Experts of a small language model.
Size: 8 layers, width 384, vocabulary 4096.
Experts: 224 SwiGLU neurons an expert, 2 picks a token.
Below are experts of layer 5 (counted from 0) of a mixture-of-experts language model. Rows are named router (the router's row for the expert), gate (a neuron's input weights, with its number), up (a neuron's input weights, with its number), down (a neuron's output weights, with its number) and show model dimensions 128-255. Each number is 128 + 24 x the weight over its row's rms, rounded and kept within 0 to 255. Numbers have three digits each.
Before each expert's rows: "mostly gets" lists some tokens that are sent to it at least half of the time; "comes before" lists some tokens at least twice as common just after its tokens as in all text. This comes from a sample of Wikipedia text that the model never trained on. Tokens count by the router's weight.

# expert 21
mostly gets: " Th", "Th", "ir", " You"
comes before: "0", "3", " |", "5", "4", "2"
router:147130130130147145133118174135116158113134123139104164121158105116132144111101127147165100139145109137097103122124077119145109121133119158130108137138102128118067127113145112126137162132142163063153084098141137112102138124119162115133099117125157142083169127152110126148116122044153133106096120130095156161076128137140136123130128082181099166136117117157138142117133138087147125112148
gate0:092161197138167141139180123105115128169116126107149126129173133129119134111106123132164162113127140168095131103120108111142103127104101146133150163074069085138076104112136124100130144094138151126120115107166137124122145108114140088123110162146137139122107139169126101119147162064135104116103132116117119151152118108152126146191142143105155160119119125101101154118175140116130133121127
up0:132160117156114135120108080138161094120142142116111155123173147148120162155088125144166098135089090118154118134178156093148126098157144159137126092112094117133125144170127135144098099126168164102140134152132148161147123111117134142147139142107130164113179158126182137082171156123143131125142128132130154126143134155118110129085092112127097127103111129132156129121145110145096147145142
down0:120101106104132123164131101184103110108122115087133141143136108098142131158128139091118083103128127122113101129126132113123151150119151126149103108124102144098133154116147110131121114089131131103133183131131186079159131116129099163109127134099126133081105145119173146134089125119154127157136110159133120067139124127103119165131121140147160104152174127114169111120143137125124111087093
gate1:161116151149139143124142105141121149137103060128149152125130160123122152088147135170156116103119123121112093147187077057152157098146123190140136120120135104096132125108171106136150159118147137105147083105116153125064142093161142147140067131095138138120142119145120126119143113130128161116099142146086150133102121099072138144127117105169163122114149112103152128147139145115123120146154
up1:110125143123141106156112116145147080123150126110116079100114111133120136115125168129111147146137139157166191123093173119081129138110174126186122108124128157171168134180069136121100130113110146142177151119135102126161140138110126114158149112153086128119117137143132117114150114152084113120146149090210075118158147156156152111149124116094143096141142120118107134115131126136169174119121
down1:174124125122128101126162167128076134111092123145140146157113158102123121127129104118078114151135108136152144114151078125134192161072100127111087151094121137121090116077117111125119101168112111180125139125154118116140175162059127160139102137130147132086132101133128139105147104121164125159170105127118098137131095124129142123165158100087126115162139158126154105136140166130132108171121
gate2:124091156118127170137122147140149155128182158112127178136153125125109093123114119127138068163141126101151124140140130152125140159087149152139136114132126141148108100089112113096090125108179101070170151143138111155141103197114163100141113111123151134119139117170109132105147073128120098091195134142124149164154128109076140143106130111180125132107149068128106146115155084119142132129097
up2:143124145146081153129138160120143130137181104175151123125145121193178141148115086129129119158157120144112123087122111105080092148100135119076133122151162139122120113110110091097112152173149109120129125124147138110146109094156142149099119110168173092120148155145127153133126141151131167144136195120136158148124108131095134123124157127124164086109126155113093106137125116137146138124168
down2:121141113107150106148109171118118175110145168100145125168105118096142196128111130180124138126117151107101135110108139155119126127125125118150146105090130120135155108118132134137125123152095123124142163144066107120094133138124095133133140119122107106140151098121160116121121133080156123120135162164098087143122168117096107121135085147118111136070115087089153142103070139150101136109121
gate3:138129111113106129132136129112121136096151078135111161084135131121109137151115118148130107141121123181115172127099135152115148110173133137149138116131118166124089105093116118103176132077129148109160081143170152159098154137125141135144148129138154144148129160148119133147151095099096128105078109128090137160116104111142130105066136157174158146105123143106145114101142118061111138145171
up3:139120164136127167155163097125151123138181098153111103152162128118125211126169131108143125152119167104100168194128145134111118112145156162086108143110103149170103128116111146130139139135122124123117145101126088123138185142141119111137154171168129134097134112121142109121115144122106154112129131085123163134140167104160132125143128136086125147159108134126131161103123173139104138154097
down3:139143147160116143147101164153147136122166120143114146114125157100173094132186110085136140129111146129115166130151120117101158145159085082137100139076139107150099140125115156134127104154126153103132098097095135176099136136113155139158129139125156155073171106176130118154152134166135133183133137132148145155141126124147158179129157171132127128140073113123122124134125134122157138149084
gate4:119104153136140161117137164152119112083116125107162141152097133145104109074154114147118100144123131125125102166146115130139139127092126151119107129127113132132144136085108118076123149142147117121153147150104082126089142142097154136095132123100135140180111152137071086132126121098146101148105118092113090151134140125085115187113158081129157099132154110170145135100137109130132122099111
up4:176137160121114168120133137122139108158132167162112154126132089115112147129137098127144151144126104111143077149122154118083152155145116142169087128130076117105123122144143098131134137120083080132053114127118098181138145127155136071146133133130137099156113153106157174152142156133133134140176158124132141163133100140131127097155149124113135125123111113138120125160118105086094113136157
down4:080181152141095138166132120128084146154112150127099156109118123138119113124130151151109115104150087134107120129179142159134105166110133106099138123144137124115116121109090097130121116069126143141161136142120138173118114141120133120144137108138153150123105144137112119131160079133157137153092114134172159112145132094091112158160117100147148155068170116180125141133109076118175126128092

# expert 46
mostly gets: " Stadium", " Arena", " Center", " Centre", "ospital", " Hospital"
comes before: ",", ".", " in", " of", " and", ".\n\n"
router:136126106148134129140140144091126147103190127109144138124180123123119127084142103125114086115117116113149137115110080104139142128091100130104138140120098129147100153144130122113168129145127177122139132118140129115170096167104113109126106164124150140089145149157106143141107107090102120134112123099078117126113238157151134137101114075121098112118095145156163126123136166126132155136195
gate0:077147140106109099129080143097143170117079159105094143157158121135133115155149153121129115131118141149111124096098112071150105123153134136117157135115104102102124131132125107137156110131112134164136111151111111113121125126122149100114155139147137187105173095105109141157123112136141130149114098151123139111164154133126127148121150143151103152102171151120154099143062116091137119123138
up0:117135112127157148088118140100133150123133107154111119096117131133167144149105153137161128144128147118135145124107072106151100146160135130164131106133122133172108117161133172138122117119123183126130144075134140113088156124109107166129094141167126138141111144106150152098147138105131141145096118115156139106124171147103134148115120125110114088128122152127121119129078074106097145072116
down0:119133123177099108076124105145121134131152146124112164087126087146128155121131137160167112143114146148164153099151088141135122117142147152103160120127083102127145132108154107062112152137103134148150141174122133133141169146141087162127105158143121121112123124107111091136154160112139138120116133148127169155138137116149131109150137144075132113107121138132178164125132118098069144099092
gate1:135164144138086124129144088117099136106143137149098104122159146156108059118095099093096105124115147113122177128132077102121147146099133104064120116150138122118120094140117157120163121186098153111125148189140137087114135123156104142166147138148175120131115139124127107166126122084114136131133114102091131161139113127166094133109130123087084145149132148166160118092103168133163178162144
up1:161102135106147133143110101115119156154114136100120121158136158166111138124118114177142105151096090107152112134084118104118110114115099143119171087113101101119131113147091108133105120118116139134152152100200125080135164146164087111138120133170145184095117167149176141139108128112145118132146123125109127106148109125130107137147141130126105132097151146129124147128106119096137143131197
down1:156134168141137160102111140146165140153094132113083166092132143119110124113091086143142173139119113129151118138142132174156163149094113076135135129171124110140110124114113100111072154155107099142105137147157121141160130137156136084133127120134174136106114141111142085105131084130124162115114151133126117145147114202140132119072091127118178134122154146103127161096087087106135162133109
gate2:107111129181099118167139145127140128153129130081138091120178163135167120127129135123106118153142138123146104102154117105181104126075088140133119119163156120133113064137107121110115121150150149137150126141086119145135076069121132104118108143088122124141122113110107115101097071128099118163131110092153122104117145134135111124108114093167115126118140086140143128110070145102129171152169
up2:142151141096115121171111094093138153155162119143117144105122119193126104120161141159114108120182155101171106136144173081131139138140129124128115131139154157105075122113181131127156130108173139134117149138133134158140143134139173149139156117115163121160165168156181129103155149123137091114106088090119110128101154081139124126113099171115104170131141151119186132145123133112108108128116
down2:147113171143131118172131142106185120122178176121105137118125107170139096131122111081153113113127088137098133146115119116140075118106103116156127131177150071140140139115109124119150130141128130125149143112089149145133120103123135106149109154142131136085129145148113151102149143084109119115093118136125128146146137140103170131121168101071123143113120125157147082125134081131144127114152
gate3:148145165126114181170137141134159120114146138125140144133134124163136120084155127148109087184121114142156149114176125111104144172167107102108144088152110161161129109155119108133170124130103096147114120149144158148111118128090145120126130109125117160124170135110151153105094143148105098114124103128097136128137187136116150158104057120157126143111113149158169098094127125173133137147149
up3:111113144103164136104154165145157157114130155133143107136149140179147153113091123127146128149091155150109145166166115136108059125111111127094113148116150164142185143136128072120137126126117105118102152130085161156124111126109170109144175114168129139121092138140143090091110145163125126097140137118153137120111130139165126139134127113111130133151118126126085086113124114135130100155142
down3:138116144134076111177126141147118115136133139139115154100144130089110119109133141130101104147138164185107112133160125129127095167151119087132148162061101140134127165112127150138099131139140141121128097101099147103131154131072136121141106141194142128106112104110115081127106113163159121082151140137122100113110158127151089118178113127107141106116150106109126147143114124125124129084124
gate4:086123114102125135125117119096160144104167150114112109091167135119118100107166143135142138124165093106139135136117134094140125129124140149052095166121054130119099083100121100135142086165159115131124156132125152141121147108118072113195131118109109138130110163144146082157138135096163114108127146113124146118183133100122126080119148133136086162140140118112127132133118163135136135140169
up4:129107132100129113078134131134152127091140171106118112114158095128128128094178113137124094099140076120137122163114100113131160157107066138086163099151078127120150093126107143152131143126103142141107170132156138120118141142130105120133136130108174119155132109112134119115122156105172095107141106133119122139180157124065105062124149081135108133132188084133110090109076127133146158133122
down4:138142142112144148094112137149133117089100100101149117096140160074123154121154142149109141144131124115166111125084135140128161113124128126103088126182063109132171091083064114156131116138120137158133135152181120149097126089127083148167119135154134147132160117154129107138155093131145102120088151119078135093179084104116148159150100185136128129109139098108127146154116150142140150130137

# expert 4
mostly gets: " Date", " Label", " Episode", "History", " Released", " Died"
comes before: ":", "\n", "==\n", " of", ")", "==\n\n"
router:141139103126167142175112184151135142087159151109117136132146142146126137063134105159139132155140166143129163109108153099116111097135117164176145113147132177161087137105175125113119136134136155088158122156115151103185098147104133146147103124149147155105149157172087102145106132112101107136113125104129120093142140140145124146116155108120125105097083162161149119094119126126138152171163
gate0:149125115148170141142110145145162127145153141115146113168111153161125084124159123161133143136157155134111111058115132126144180137150135133101131186094151106194129123119123160150142140117126135125166166125196146149153149101177121124109099118177118135153141143133083145132138126151086132090137126137112108146147102149143118134132130126100159173121117122076099094148137181147155116154114
up0:143159191115119105107105095170165182108118114137106156145135128097104138121121110156146132128146106162165121137156170170109106094147122107111114150136163139155150167152135162123148130155142083089117182146163145161072111105131136133144141115103092109147131117111114139146155107160159137110146113135119136140109117166171126114136123120118116156114152117113120134074094101141127135128132
down0:150176090114124071129134179110143130123128118160134131129115128087137139115141142143135165134152096170129105144168158086129174108109123124150125135112129064155119164121156125116103100171116125130117130076139096118146118078138166104135111153151125096133094139107116145111102096156151075139124191125108114123108157158129101065135162180144159128155138156130155139101080127126138145154120
gate1:122097122147135160128138154145109116097169076101106099132129100154120139111134109115176110108098172122105111095090141109147093089104134085136126103114138136152120142100126126163114133081135113116135099152142119124126142175117136124138175132108158086161128162140086144105114166142111105104124101139138107139141115163129108159178085112149143112138105136139102118112123143136155111133133
up1:125170116125094133094171121099153142132127134134115069166124135110161104114137129140098142104087127146151137124133141128145098115112173147060152142095126132118092140125148157132088151108128152145151131134124104149158150125152163120121098112114130131173135167167137092105118139137115143110162145134096090118125112135127082150145152128080126117131107162133126135145138113164078147151123
down1:136147137120116158163103137098162142132154111100135099101135076145083097108082064140101120119067088132131085126145146110122106124143136129111107156153168093137121149133113116133130148092108118133131113107122130110115169087161123078153132132151165117154127159090152129122129149151140085116156119104169129145153123174156122101076147122137134137107121160131107151119097120129146139136112
gate2:121144141151146144151120159141162117106087135120137179145144139130105132107132146140129125121115111095135126106133120136122116099135132134162099115166117105083139117095118151117111140179138100130106092117163159135162103147156150098084124166136154154134135119126123134087135131120134130155112134121159170106121117144108052137152134113167120115114097120082095139139161111152124149151110
up2:111110138120127142130129107126130122143167140150119106120127125095128147153150103122138134159162109128128125118126157099129155109098150147103140140128157146151158099100114147134131111107117191177152140173168099143103192125122098134097152125124056093139140110136149119139089096113101130137140116135157103156162126136116160114152116085121137132147138117148164185087110186142121150129122
down2:138097110103184144144117094092139149136147144176133124156149132154152132130079141149150139120128109154121146111139127143113131129120152130117110184083100112147103139092141126146093127151135105161155139131168175130113145129117141137165095134112121134116134084128154138124097146125113116161100092103111150123120126160160150141114122130143143111122131134130081121163083141128136082124153
gate3:137113116117155098136103132127118139146101135135068136125131096132141108099162132161139153129109150115152214130103122134151102121115121125151140108156179099106152109124190122097133116163152127165164122111150109107170147154093147096148124099145084148170118106155123087112125102080113161128162114151127114107132100148143143119150137137132178097099095118139123122151152120118113114126141
up3:180076130122146120145094093141122157105106108114130120162113110096074152132168105146103167115113133092125183140135134130144125157073132162116128129120134110112147129115111148153074101180177135143113150113176102116074148125094096136167182113130083118141136112161112129102127129128140161128107162097150148135122127099163107083147091160090123114155134103149155132134142129102138169128148
down3:105138159153130129162112135103133130130123105176110215164130123105134124137128150163119127148130135126108199109111136121129125114147107126158147088153154116099126092130075138128125140106146088143121125150125151107077153139131096095128111122156104115160136118130133117094131151071132124145105133137098159094114112140125121119182100140089112101123125098150177132148134118162061095135122
gate4:127152163155135183135155126165096131109167157135096121156138119114176098141155078078129101158194123124131145110158152095114123114137125121164128101110134137134131124144176154163120138134150091149145107144135096118128117110114153141132103131106150132098147131199104133119148110129149090145127197118081127082128165124135155154162108101105153118139144140102147156077120111136104122136145
up4:117127155102089152131142146157141093109121095138110142128057113126115165122148137103129100135186117169100117098134094158150108117135176146139156116093127105083162121150171113137149120151145097124115149087161142050166139154146141142140128144128134091101098084071137142165123122125125103165134119107140069131121136119068145136134102155105102074142148132178146128112099160141125122172131
down4:106112080158125143126130144151118121120106116100121149146127067153155166148123097120123154115119115085158121124134135111104137133118121105195119142132127138115082140133079131181109123145091125146126125167136138109119140145096151121102127106154140152125104147122144157155114163129105118145087091127115142147147157105148111106056163139124081129108164155115128084128097116126119131153094

# expert 0
mostly gets: " films", " Pennsylvania", " California", " century", " Georgia", " Ohio"
comes before: ",", ".", ".\n\n", " and", " in", " |"
router:149150112155159140162128149099167170109157130142122128133169122140131153107127054159135097130139130122142153094145101117173118136128129137121152142124109142144073160139143119135134098151146153083140127089110152133167098168106111096124140108119135155075145127153112152129090122056114093120145126109069135132099215164121129131110130083124115095114101151154155098105124142096139123140164
gate0:111132136198131113173137174122121197163127104086116134136133137140117116125134111125141103098124110104134154101109123127127154147124089124140139160100114125069152149126120147123141149118086162069199110086153140104133130159148128103131115127152128148133134118123149113126148065138119146154145136182126143113133128127148129102118125123161156103140150138110137111137135115108091112142097
up0:153118134153125158150145140154124164176133104128127140157144140120082110160146064127106140151087123147175160153140158130184135100091053135134183166114151108118126130135128140098113106125128166113139119090133143095129135171129116107137116109098155156117119123096118096097122119133091127149125142133125149179145137064171108112136117114121105116109087180087153082095113132131111117148140
down0:141101158119147101177083108116096144159068142126162131174118092124130120098139125112139110154115158163183106108145109149126117105096100114126109103150113144140130133130119118111116220105117147129127141134151128152136155114086139130130132131166102166090098105114110112106088105163104123144148122154121169111140142127154112115125140099103122129086154117138106137103118135108099116119160
gate1:133173146144129144163136167145136158134131125129121091110140120141113111090130129123081086143163105137120131140135093071188107141102124120119141156137147127141105117121136108118085094110143132142129086128121134125165145163127133104145145113089125134095177072112084144119129090129092087112146147100126112134130109129130113127117130095169151116113110134113135146137108137117156141151109
up1:133102102128160152113132142148117094110119117136128176086146149138119158133111164102148195116126097143141104133110170145116115102142137150106159124181084101179155137122123151124138151117100097159086133125165173179133113135129113115113117159140157116151127108170175141118154155176118137142094129093136159121179143099151136139140151187115134124164111187160140113147131133145132170117121
down1:086109125112076152126144131118109116102139093113157147102145094154107155084122165143111155120157127085098093127140116135126136102108163126105110106138117122157123117146144124113147111070096142118137115147107140136148095106119099101109153143168149123090125147144123138137099154140148134160129144093105127132120059127128124099119140160103125169148104170165135112140111114116122136130058
gate2:126098125153141104139102114137137162126132132123107130102142132129100150129166090121143054088111109124155120138068134133120116126101165125119140126138135123143150100173169127099126072134126117129110097148133143091140175114140113183121152155109115134057129104108141142142129101127154102127167081114095164095109109117098127143127179115106109132107129084158162138135109159100111142124057
up2:152107137137143117129113106132122133143128100093152124105141137133098131147115089172126124125103127126126120097094145103135122134086134163130149099183101120125170151137160121111131105148139095108078104118063108094121152136078135152096138139102076133098140127124118127143195159138134131104166115139094126154134125128106150139116124103150062113102152162115098127117113118154139131121109
down2:137111189142091113083116152125139097166143150111146108141172122137098131114127118137105139106128146153101122225129106106122141148087115119104092174150164126141127112148155112069162102130099109109119166090098123109115111097161135128086095106102147188129104152122097145113156163133125141131166116101086119140134096142146120113130104144132154161151185122116110126130104149150101134154120
gate3:089137100111110105118112159145131144110171135139121123098141134180115154132143088099109116103192111148136165102145075094138083119096085124111173133130132133120141158131130138114151095106132155126122153113109113129095159128126159142112128098127130201104110122095103109092102130130128150119150134105154120133156150150126155149098150096090133125126113131111149143110084121125152152126089
up3:097115139128106147153128151133151164139142152131099148122115134104110098135156120136158168156099112147091127158106122122125150099131159102136128148153123113140106130122155146089111147119138093141138112122128164142139125101070091115094120145110153106138182131106166072116151143080144123177126072168120145115158113108163162119163172117144098201098157134134162107156150122200131156133114
down3:119136146087153137160138125126119110159104126135105114119098153076110082117124129136130163196136117136106150100157123146133149129127118135160116110216097098152105120127072163134144105091149159174113115111120113102131157153137128124150180105122139131154107122127116146135127098148119119155105107102138136104126134127115125185124084112112110114099105139102125119103104130124123186134106
gate4:116107074168099113156144137151099166115128097122087110185147110096170127141156137135140115107149167171162127121120135133123113141116124103122125157128073110130121159123137158098099099135164135127111137141174102141143156138083128149081107111130151164138125125166102128148152098115105134161100131131118132134121178163112129151142107133111131117130124138160136109103125104147137147177131
up4:147106108172109111130111156091114147110130095103139095092092126140144146144150144100139110117112116141125134114126151112132109126128137114138156176107166173138124113142128167142113128081137142096130151129125077185140160116122076107131107102104139149108099107134113124122109097126085160124145174144087143131110149132136114126149149136115131107140144132133165119091132163150135135138108
down4:156115054091132153161134128150129129125141098134129146117166131121126102113125230176171110136156149145125101132103156118110151147151122103138153108161123119113134144141154105133102098103095131069159104139142103153160159104140104135117190114109096121128176141192116126128141114124123135085168131136120095108171116134134146137167150143160124131121088176131127181142091136105115151162149

# expert 54
mostly gets: " footballer", "idae", " politician", " vocals", "\"", " actor"
comes before: " |", " (", "\n", " of", "\n\n", " and"
router:112121118118138116168176172104127183131142145123130163115168115105111154084128115142122079116128113117173136085142117095159145127140102139132102154105123146122099165095158115145156138135141170110127114115127165111185095134095131112146093110129141125095138128194081148163110138095147102119120122089100117131154170146147142138141116105114106134147134153135144114107112137125148138167131
gate0:119125149143178130151142162120125121130131151097129125110140157160089106158105121143119126092163155102166183085143118115143121126135088137166121145123117143164137169078132148168082119120142118114147150147138098154142093117104156136156103094118108063124154144157172130126144103138142182119148147162133133113111150113141151138135106118112122142141143148120117138131079124141159121147137
up0:153132120123154136091137121126094071138139110134099124131125117107122090087153095154109158132135138102080158118150110081171154137125094122071145143119132127156141127098074138117150099157154133135139123137122112145153126157145119113131127114140118092091128112107115116073114132097133131130118135089112100112137129107087145172116093157120120127143131225139133119102085111119164153153112
down0:125077093116115107137107109105105146124108112072163087124127117107111123124149079118166126095124077154139149139150095104147139107110144121124114114138123160111174121179143120155141088085138080140136165174125122160060134148108129143110121127128099154125152152105128112094100137112108146142147168119126119131092110154092108101082120125125157108121133138187140131121079151120121145139146
gate1:118152123116156094091159125106142113149118124129148110114180102104121123114082112138147104134136103152158119133098157121089147115123159159114116144151108130139140173128171167120107138140121131125143087141115134130107152106098133104157106148135155117102104144149128155144121087104150135141133133124136169166172119119145187154145156130141128139124130102099113089146129135116116121129146
up1:104131132184133116079121103144176087145150157136106112169106105140124177097129144103148113139091143125120123140127128142105138112145126160156109139129144150164150151127125086132083140120128107171139130160143110175116095176096138131134117136120176133145112131156165120143167144128079137066123134163139131137167134107115126125148092054112129148141175074086100127113091095137146146154142
down1:106149109153110127131127131148112125144158103139120108128179114118136154137157152109080154144127085120127129123135165150104118133133159102152127138120113118130146108086144127157145170150110084127117139101174131138096116122127129150090108079075110113110140145122115124107098138137134196083140146127132134071154110134121115172107121148119125136103122137120103117130087119103127140115095
gate2:110127109136153145126144115158121129143070072107167152156105136100087118142083157169115138122143126111151132113164085115149182139103135128103105114133111122097114111117140134153151139139164131094160127122122159122148121119116116092091106136110146145092121104129124147140129101156109125138139173105160143087126114120106094109126136118172102123075095117115089147088163144151148121130121
up2:103117138130124116128170122152153130145128126108172159153136122116105108176135128164122139111160163127104122115123126123151136107097117147148115133116072150131105125173122147162108120143151154113147154150130145146096149155114105111103103117157107160093110098113126160121131123135108093124125186112133118104106191133099105108141133089133108123093096089114100145099115145143139099156119
down2:113140116132110097157121146095121157119098116117158111131146146093116073135183112125124111142153133177106168161166098145152134153165136148129138124144130116146147145079150111132068166152113108120101134085111067137119107127137118159153155160115110112109117143144151137138115095145110101147142085113176111116179131091131132108164120117148136102130150084090134140115119144167101136120119
gate3:163103119115099108131183128112118144141112137153158091116145129121104117107102128106120143125149168150099151135138134153108139150100123171135123171125092156125073161121131133111122115128196141147111136117162102120118108145072108120132111101129126146104101126148151083147148135092127172175135153094123123083127119101136145158150080111115137185206136109110114126152132104134133088119166
up3:121139116137147169165128181112128142105108086113110114135070170100132149147160127153136143153128117117121114098143114127143116136137153153142162119115105164148129073124118150142169125150152144134101177109118137145116122120108136098136093151132142094135151090106148112140159093068131144147075152138126156125150129145105129104099105101135113119113167081135138145143161131155140148158152
down3:174090133082123140183153105097086122095125094134133109135154085141139140150098111120139120130136165139141128111090116141147118137140123097143157158107147097142145133155109119134106139114134175102104103115094126126132146140119133114188153143107151161129114084124098123115083109164134137152133140138150140127109169113140084148129163120146121124121132131152086140135107081162132119166119
gate4:123129145094110145131090126149123108154110137146137157120156151100189127089134129103105134125116149101153115128159091093175104106189088087133133109141107146125140129115172119096164128097154148182114141117117160139105123111124147098155135141073116126132141119196113122120110131094122141150149091118143113155139148160133149126075126137130143083099117112113128190130114120107098139158092
up4:130115127150165105129141174077152125135089096124091137139139130134056165153098131156162099135167119114075153109097100173091134128103183138116140116145124112125143120115097116163128134120079098120163111144095108126166139128120092153100132142116180158119131133112087141145111097192124120176140164156107128100135155124133108125153074098157119158144142091148106111092140148151149122100134
down4:099135117140138069101125108119088099190140110132120134152145122082099113122187142179156100116161132102158151113170088139120148135154159106134141088159125106125136107120109131138164122129148154121160109121143121121113118118128107131137132126089125112122164123091130106098115096151121162172140105122104130130110089168118125104115109122109117145094162128138119158108113127142112130128116

# expert 20
mostly gets: " Mo", " next", " Jo", " So", " south", " Do"
comes before: "–", ",", " |", "%", "0", "."
router:149141092115171133135112150163138123107140130133155159127146127145101103095111108158123123127146160121153148126115085129146112156126108116172087158146107132092130151111142110127094122131149143084178098168123147125131115120110126153112141118100144143108135139134083140129145095127153072125110120105089161117107088118092126146133152116140103167156088135120154086107144155153108093139164
gate0:150137096125156094165131148128125131150121138143149148145111135129145164106139140149108104140133139134156112086063125102132086168106084135169139118140127077147132094095103090135136134143144106124124158094153128170121145121124087126122112080132148149111167150141122140116126147116171161105110096143107137100133175099106118106141157133144148147139086136127127150089104130136104151161110
up0:162085104115185139125146130147140124164089134116146118098126162135146143088123111168132129164104120142139165093113104139099088149121108144144128116160150096156108119075096117094163118130121106123136129133141121138169152129131108095097123141157156157125108130140098133135146175107187122094141146129108118164119150136138125128155128142128108130151081084136140145114130120110095144093082
down0:109107124123099097142133130131134124086091134162112120124136148179115135149122131134168131090116108140169175154120169106125128170164158098115147123156138114122187145147141183096127129155140176116081072152156148121158116113090136111108122098119105147124121149106139123129094135121136128151127113141138131074092169146116125128152066105121170125114074138096116125093132101116164107143105
gate1:133168131133120127077129096120121135121111115100102139125063131132118129134101122117135107081093102097135115131127153120118111121105112117099149122144144153140147126147093102187102135110140142146149113110136078098104123128144101120090137132099145103116108132094088125116106155133104096132120127103096118153121171139113139123123143111105079126172095171178110121107129144158123109152164
up1:111178126150126129107136076119125093109131129087127095134079124097122148144106173146133049101122095126080106104119149117146153135121132125108120131133161115137142156165106102170128108161166161166152111101117076087137134137173125097113137149132113107098114173139092107155093117112098119130131085144119136147126116161094126117121118111125111164169148152133119141105146111164168103150182
down1:150096127138113108151119123131102129133122107111133115117102183133130178202180139079094149121101104124154141126137139129141138127104102146117150159153101088149154151147079116127145085140142140120159098128103118146119150119115083131135095145102141145147128124119127113118120135103103120140108134152157104161117120133109122123120115099095122122103132088122104113107158134143104138112153
gate2:125105123135178161096148127072160149148154105114108136130160132132185122101118071140119142154098132161086176147106145096114136143123160112149130126151143115098147097118137157126126095164148109130175083108109132107114142108110129163153156137113131171150121118141148121149162154115140123098120083081121109174138139123101162120109135165114141155124085136095071110121106113130133165086126
up2:159130145089109142162133145160121122130117133119137109117118101106079114114138148081154106103103109104123124114125166134133118112126099115126127108141134149125107169140136129141148147108126130159066131112154129150158125121150138132113086154129139107138152137070081130118070104150083171125094148127107155119099096145121118105116134134117149109157145103172190142109165120125127098112159
down2:113110103173161128113130126143176092184127125164089154106111104086103144134136096124093135130137141114121142143141082157086119128142136158158152140153125096169104169148139158095120137096113109128140180208133146129153106123149130117091116114091133134093134149114099185124130128134140101111123133140124122114134152136121117150140145142100129117088175176114113121180185144107157086158071
gate3:165131152149129130127167157133124080176143147106146134099103141133100145177120092125132127134142147170146106142087158097102140112124106122132112095068117119134153129138134143096148145125138126146126156130144158092130131174125108124135167173080153100150090137156146124143137109143179144117168126117134136098144142131153135113128200124085089163130097130099155088133147145132137119113131
up3:120082136122161142130165136134133142089151139116135128155121115121131108130115147111154111092184117157127138159115115109140161083119110099073097155105121117165158114072130114166137117143095165142166152141117135087109133123149134123124142119073127116088146138145154165118159102082091100164134109145132135101130130136155129093112114124090093171144131073098160133127145108146147096117155
down3:142115106101127114151165120087156155129143100142090165117100108169109163097165131125158099121168139069127140128145156111107156090130121119105110134202114122114109112129115130132179111104129168121140133142179091099103135156149103124110133179124137099163113128100152106115163120102137163141169110154152084134120149116105110070124133130147161161173122124093141154084134111105101143174109
gate4:135169107115165114107124151106146116126181150101145100127120087138097118093121132123155148115111149030147100109139137112130138124135080145129126092137126111120143127138145168088148101142143102113105151146109104139138154124185117141092156171105116118136110139077097135158150142103117086116119136131145149164098094143093139127122096114124117161134158176128115132114075138080099126145131
up4:112118096098187114131136066191160162123149169173157099127119134137115120132094115103124117138126138048159101131131137151121163152120119153169082097146126099172142099153138145140106133138121120129061146170101121122118121121163104117100134119137106135140114142101136129191143123114134062162143113186135110129149113096146121106123091150133109146141116126109122096129093140122082163101128
down4:146118113100143130093101095144117123147141125116120113117121131120115110168134093119127123091105127119144117176140170159126087123145136173165135142135098143072106103137101086096110131134114126147145096149092139153110121136120095170121087181122105102172089147146148123117132144140110138118110139150138133116134113154125161145137174110120146119104141150124101170120114135078137123153139